Weights of a small mixture-of-experts language model, trained from scratch on English Wikipedia: 9 layers, 12.3M parameters.
Below are experts of layer 5 (counted from 0) of a mixture-of-experts language model. Rows are named router (the router's row for the expert), down (a neuron's output weights, with its number) and show model dimensions 0-127. Each number is 128 + 32 x the weight over its row's rms, rounded and kept within 0 to 255. Numbers have three digits each.
After each expert's rows: "comes before" lists some tokens at least twice as common just after its tokens as in all text. This comes from a sample of Wikipedia text that the model never trained on. Tokens count by the router's weight.

# expert 21
router:106194083175100117103124246116151148123132111119108108092137151140136106112081140147093128143159159139155116115117144141152134100133158153145117077107140136120161104143131120127090171114113130156159111179103134106124149117173125097181130121098034130098115124085127111114000145118171087146093087090149128070167131127128108131073160125092105104155162160132118082131130171114140135120106
down0:099090102110171138177139114189126122100101127102106118119139090080079109169127126213104127171121096163158130111142142111090160149189185119068102137141088186130101152136091148137116118173091116178078076077071124169194151126100126074074123126101166125096149137122101147093106106130163165184166176169116111092141101146139090142152154152161142160094084184135103138068140165122131116114170
down1:134134118131114095126126141141117136125129171204133178130186145167124106098113099142125071097107176132132120112133142087160150104124104105057111120157123183137144125137051124118133160140145122146044132119198150152095150083170137119154123131054107077159175089097091082111114163110146097167195116094165141097105147136123183174076139161233143113139150083092158139107140083100112157135117
down2:110116116118133156106084124082105150104151140103178115068139124153147063065126119142086079121159107084105084112124162206130117145063153184180178104135114096166139123127135195129225115139062146163105143115105099113107104133160148125110137125158114121099123185167089114153110153133142184150138139134178136143097149114074091129121128089119160106172151120105122199193156103089179131135084
comes before: "| ", ") ", ".", "′", ")", "″"

# expert 23
router:110158133140135123133162146097141139138125122098126158134156123126149118153137136131079148139128125145157132144131114147109100108134147184144135164131110102127131103117140138042129171057157133099154138136111105112177131153158166115168120087107080138172111135087114128141000107171116135175132097127077117120130087138121067105145159155092152109123136152096080123150123064136102145029136
down4:097110136127158083129135141134134110077132135135131077110130169107078144115100109205107105140128177162175205188055059162128134128130116121135135146133169125109098141121076133124123109166156143070102131121150147190133132213125154141031071116105122136097111106140171141105105149093133193105182143169120139109144188116145152168135139071156095170114098091084114126085114121133172117117172
down5:109098155109138192116024121101151130138157145164124103112084094124041142105127161121146082144101155119081102104102193128158142139091103144089164071101168141120107145127140111099106122141118097158126125095146207154076139166153148119153119150156137088171111113149106156094161174148154119130134137119152107092134068171108103113159163124111082102128098089192133107240160154167132104086109
down6:144078118109121139175161163108149076126133147204135098097094142138123158166082111089164102066116162093091146164081114169139142147082161187192100118112141173089121141066123146154155128132144152120103157046154159160109086178092124150177128138110081114118069104136165135083119090143077142179192168138135120158111130117135178143114109143154163118130123140188076138115084102076151112095097
comes before: ", ", ") ", "% ", "; ", ". ", "s "

# expert 25
router:158164141207129145120122157089108119159126075137130115083129079166159139108082143129126110166162158180166085147097144121158167119123118120157202143156121115116148101134136109147105141073142151079139107112151154159097110166173088060160186117108090170182080099131155129095020144142149098150100125078108045079127070117111158099130148155123140109104167162128094103171123105168107112112158
down1:128132096200111061121155128121171116124154205090132069118171158131123156081202092170126118103073081104138061190155142171150115094117110102101165122094152133046148114098137151183142125119167081153130108171063126160129131161116119176091130127067111083087136172122140114099108156118105191111166138117111119125076149138142133167124148136139164178134119150157178138131115135068111106127109
down2:112166153127126162077148103121153161183053185068143121128097153104157107125138123213173099133124094125122182139134147124159097166072183117114113136157090108117111125088141123129119209163086110118096124116133174169158146108117085083113120167088137147165099142117095130130113130077100073125159192177179069114143138117081147142146169114140124160091177173160116111138113068086088111163085
down3:146109120126153140109175159150103088142108086193090148093105085114106125109156058141127119098126143122081172153078119137130131101160133139069120155169112159167113134153178139156128075172159141128114132161121104132137109140146107091078136149119179121168121055118091192140195104130172144141143108116045023125130118116139123139096119098118148188078151133108093170089143130200153085135182
comes before: "the ", "a ", "his ", "201", "200", "199"

# expert 3
router:085129154179130109145121166079159114168132133132123152161159092161183111127127109107066163127160142170126090121131140116123154100133070110148093153117109126147110113136127148098037159096143124131173105130129107107127147146180120122114138124150094138191155107088101113129000094163145101126112109102114130048108147148128117121154179135105158142144121158118063162185147028170089105088156
down3:138177146071143150089155137106102132136105055190105125138109128133139134161155109151159120140146149092157120100095135148140157084165232149020115109165132157130144162090082138157097096129086141147165118092157157154153128144097125095099086109171117062137138155125199130191100147115138136140130096190121043167082131174145155137139090097106109162160117083150109120141126123097144097088138
down4:063167148099084115098179131110141139127125143143106128151119135163121142139093119114076135145115108087177128175130125126164132125088109122183178093124121120160180057170164100219088090111152150133142129104095146154147146125178134121099139124100106133145164167189097036117108185164143153128170074103145114151123179080111147128118125094134143096206130102128072172122060097151104125193118
down5:058156134163142088101147133107134170170119154119176153116125144168118123084139133050099127109142141123163165143077114131118114134060151134205137085122115056054121157102103136143084122128154100128138110157098074124142160143156152130165141100099101054103219101147120116099121123177131146132094141076161138154165151111051135111123153138111134065139107130125178115155107178173120155188170
comes before: ", ", "\n", ". ", "\n\n", ".", ") "

# expert 15
router:116168188139128131155130183113183115129111097106112162139168110170120090142115150168083124155111153163162126149146105172129122134140111118105150161092116137137125118114133118116145102089102155139165141157072121099129157184099194122205120123143124149158125105149146120078000081135153089156103134091096131091139148132084180128110151175110158051093127108104121087155119120125095065126152
down4:098110177144173107141123180171113153114129105091123093127106105142090127101100050109192153117092138093090115108112120158111124144098141139084093140082191132162123055120160159187124162144138139124171110073068125160085106145064147169132088115122136130129098144118119090095118222129154051148159133186132143093139151119130166064104169081139173142121171159141124168165157150134143092102155
down5:098125167123116149113147085136136082136102120112118175101189123109082120147102145134119115116118104121122114146152125106114154194171124166000095179179080121139091158134165160065194145175162136151130173085102082142090081172088144128117108132161142136172155126108156175110095100147155153105068153116088109166131115083088108187106107107151140147127135132118105181161140133125130107159085
down6:104112051185135135137117099111176156127169133135099117083103166121149122142135084050148167132161134125108099126157133142166114101050143149255118121160128133165134132124129144139141120150118148089120133131108120073117122134188104093102133054099143151110102090082091136144155149156133144091163076157147156104126130148189172121112187142162094081099217107129127112075143131148121159097127
comes before: "| ", "(", "|", "B", "K", "R"

# expert 2
router:153178141195100170126163179088130184160139101136102105133167087147181166115181133098079134138108142162107114148173147117137145123110125121104141107121182141166089145146142137101101123143148145122164143168095114160098154150164104055115130125151109133122101097101118107137000126130106072110112070104127139114070121067127107132191191103141155166110180117147065095146146144105135126123167
down2:162144130085159112131124117101117110181142124134061113117161070173072133126195065125119112155135116132189119088094074080136144027142108174094151142137136139102127146139168136140095126156092077150135140158104119085149138179058128156090126132133144130142158172125150187168142143141146096124100125179125053099100127100092095145165083126139135130120145141163159171174162100076168179066133
down3:099118112102115094120109097130208068099106185083147176141127090094191123103093158111128122160104141125119137153151189139170111139103102129101154126119149097127126089091101134104153079216147127158182121150114190156134107100109097117154113152084143064190131145137110062117135107200125109124132128170126175099105148077115190154124094114069159111165113196157130119072179104124143140137098
down4:124148178166084138085129109142185117115113171131151211159172122138123139083116105097138127118089087136143134101113110084100145136135140078095126120180132085166097144094126200091123183149108101091105154126113169115103161125181122101195109155122162201133103177089078127118112176110116069129086092087144186146069089147122078079153142121152161116149193131089128133097099159142112145100186
comes before: "| ", "- ", "States ", "k", "e", "k "

# expert 31
router:082174105095142159122138131181146096158134102106088145142147122140183105120137122121089129143128175174105103137111140111159143101119075154114140113132148114140111106141126122108060120082174142079164130108089154108130128177106162123128155102157075167171149121097135090147000144097108115127059092131121115081094150149097166189139179119129136171149135172123076110120124109112141112074107
down3:144091155120110102086149137136132157138087148063150177105102108147086122139180143163114116168148074148074186134141112108126149149110094106193150131142216102105109115189100121135070124091111115152079072158144109150109158151172086123109151148136114191123117160112047129183137140043099143120127103207188101148099131159116145164106130175091091130074167113119104144107118143139118159109133
down4:102224092122078161119096138115130136164131167145085166142112128141144103088156093119125108114115186145081107127051133127151156125173167147020116091122153171176088117132087125190143137082171160129154143143099127114067149142168063162130112107150098091154115137120153121139134177123145120121115137150136084040148095168155115159154124128114163148142130096139057120145135163132188102093159
down5:139110091167090138183130072106130135137130085110140135145147144138103147171113146149055136167088101125075109181091120105117124099126130135056087100082132096162125138110111099180133112159180114104129141144107152117114173125123173089094102146036139111147076156069162151168117133103189100090131187172184160119124159122137114146213180147162088124117100086128100116095178136090178157156136
comes before: "\n", "- ", "\n\n", "| ", "==", "= "

# expert 20
router:153179120147089119127146130084130087123161110075091124149180079146130106112167133115098089158164188167172112130097120094189121150135193140181124128110089109130118111149140135138127169044128141128110144130114137139134132162146128070163117102124106179167082096121104161101063113126121093168079094072128108071122166090121144142163177153083124140079225148126050101143126117112161143102180
down3:164123105161167166057101136154132160154096151146164072144159101151104121120136118167122148113101065100169124115106189126133120110147094127106127161125094146188130140102182142142195161177115106140148079107078109153058083149093140127155165117092082097191134113119142181142114100115138141135172166145136132182113089107119106106112102095180120229078077078130133180106102097153145090168131
down4:076169170168135210163077137138135175105107137137084118126182133163148167146104158146109111135142166116119131170135131161075097168206149105128120106118181139049097173070147104151134137142178150144122102163163081097130121149108138102150081099134148087156088120095124124120118113083146069156121151060122128057197092120136176145104112091150126100109129146116106108181076087072118142145106
down5:105090159112170162134134074134145070088146144155126117114165128151117086059099087169158077144112174103107162085080183181156111111119082143138095154120128125093077128173130196067104092086121131139116114135189126115128177150088122113090088121152097155153124135131124163119130125133151153091134133110060152137120161120129179145125100151119112179097144190083137171130140237104112073176120
comes before: "the ", "to ", "a ", "in ", "by ", "as "

# expert 14
router:137131125165122139107091176096111139158121154133101119135165141163134113168135103180104148130131131169162084183121140115149123131160136080142155113116145083087125131130122073119128161087110165104157107071117119077125173151146134054136103115102082146169129100123118105116000148095159066153094140101191113054136162100173125088132167143129123192094164140150123104156111131079102097105099
down0:098165161111110057114150111179205161129154157189181173138142125126148100140166175167159078078150105129056140192121112150088168091095130154089119130098154151109109120098161130178110090049155152097045148132128112079140138123160102117148140068094150121095156070169153103152111133099077129101123108117098169144136136115121129161141125160091172083121103112108152103133153107146196121130102
down1:138155084138109138168118069165157100114150152127120117137132157120168114090170082138155178163133081084120174123109138127216109158136149115130109113099081146201089062138109071119093195143102151175112108140119139183137153092163170086049100128129158119167078087126115141129094137115129157117115088173109135116131162134126088153132175146157140083107127132180141099064091053157179129135162
down2:083128121125161153193098157073152156168110081142138132096128125062128100130144053144114145148122142137087081157164132083118138091125076152134152128193166243150148174167159147089108187137106124092171080161079086140141124133148163084114135171109182113149149120121107114116144082151156151197107130110103106136105129068103103126132124165103124142057160118144068121121158148138120103106168
comes before: "| ", " ", "|", ".", "0 ", "1"

# expert 17
router:115140073145105123073152144097154123147134126102105117171109094185122077084134126153097064177135151197143120113111096081172165135093131070157143157124114118107156117157117137147125140063117169121072120127088144152125161174109135041184133139132107156146101104138112152109048102130099077149108119116112111068107135115097170120139216156091132144104208139121058163159135079105121152122142
down3:189141120093155150092139130100134125120139118067193097127166181051119112146102163143163106123114083180108103139152168100056101071152070102146147088143140064076158133071165128122113126137111117159203129127139111194167160107146125174105095177146120132083148096117122113091122108108141109166184165160091174129104173115120145165177154152146166095106116124099098137119113106070083139116173
down4:130123172183140077061107164102102144112156078090142145124128090071130158209180150132135159132195127134131108157114158142122136139143098137090115168080126160115180112132073104131115137131199132131150101129095126185130094175204085140050097133140062199127154085102136144160056102116141083106093187116146107142156087120142144146168077131118094110142142121116134148148148102146108172118123
down5:139152156068110185146095160128116141116112179094109116074153129107135103108200103132165095055153124137128132091146180121127087083138090150176097190142117157156129139141166108152140144129129094026130079064104151131149121161153123132141178132134182144121128069148159141161137129126094051081123088161152156110120126173091172168153129139138146200150078143132131100156129123131117124055081
comes before: "the ", "to ", "in ", "by ", "a ", "as "

# expert 13
router:104134131190104143177132148103157115123139087109080139158130113161144092092128124117090112143116156214171138122131134169112128069105137142151142142106127136118149073122121091117093126058111161121148122147106113087143124157135204097181155088140095190189129095079082071099057101149133103146115091075141141091119160109119152097159182200144150060102173122128103054130137124115085178117127
down2:126122096149176137111144117151123204122143165093128119091085125125077142160146124121114111015136138126147156112107160116107018074182168128126103155068128139133155131123111130135132136138129078115154149124075148157167255131118109159138167095107134099101155159158116095139128150147110122124150190089180084141136129120129173165139153095121112167187130122121116111161102131107074082120158
down3:110095109122165109109143153077096143136160172119175077059127123103101211145072127112125097110139067117177097176112141150102130134152117124123129105102172061092168122161157119161119074131129122106162180111134170114171092129101122168092122048129120213090150123186136098107126110192171190105148117128079112163174103124160124126127158099182135137103108095108116093110114166138181118161109
down4:124096098172136135113100070116074128149101138076153147129081194153127161138071172130115123136133143128149122178087184109096069082079103170143153145141121151106117109110226143163083159116124155180173120125154144156087104127209141154113147124185071108122120135143089111146151117124130110167168090042117122121152108057074144150106116119138104119110186127093148134132093143097061139139130
comes before: "(", "and ", "| ", "of ", "was ", "in "

# expert 5
router:119152182143080090177093119077145164136096099081083136141163056142160103111100131127080144129151102188131134115086126117158146098107096118133134138128124158122122109120124093150092217126132106132117133143088103086106075113140127107135126132090098152159123122117138113143011127152181102128164106117139121031092168143123099155153201195123138163138198171112051123159142113140113127131119
down1:122126196127156152197146131094163151095125152072100091112161142161151096166092126088094106093134125091196118170134140087179107146079144119081098109126094143107176148070142192177115153138101137129162186151162153224075137163207121129141134134132095114095124104123142083066115123113080130159181102124140173142153136115108057105141115091153105147151158110106155133108105109089138129156102
down2:134076179145117129104176149154121152145114088102119129168119138104124153133079134155121090161108133148093114132152169101172085139154162076070108154103173153113143136090161164157188131141125117078117129099166179192112127157154088113171129146063107096109073098163117113150111110115153079181139119215133172144121134121119109077096149142195134081145172077101106085052101110148073093165139
down3:144169116136161100166119126145082151155123099153200161135071130151106124094177098075134126162133104108100119085091159124105149120150126102149164170100197171111116130140096100117121095151115101186163123139126088103212134117153157189152101110107160145134164118106070154179094140100146150090138077162124068051064134092156143120118086135150091110095138110066173150171199154134144092138145
comes before: ", ", ". ", ".", ": ", "s ", "ing "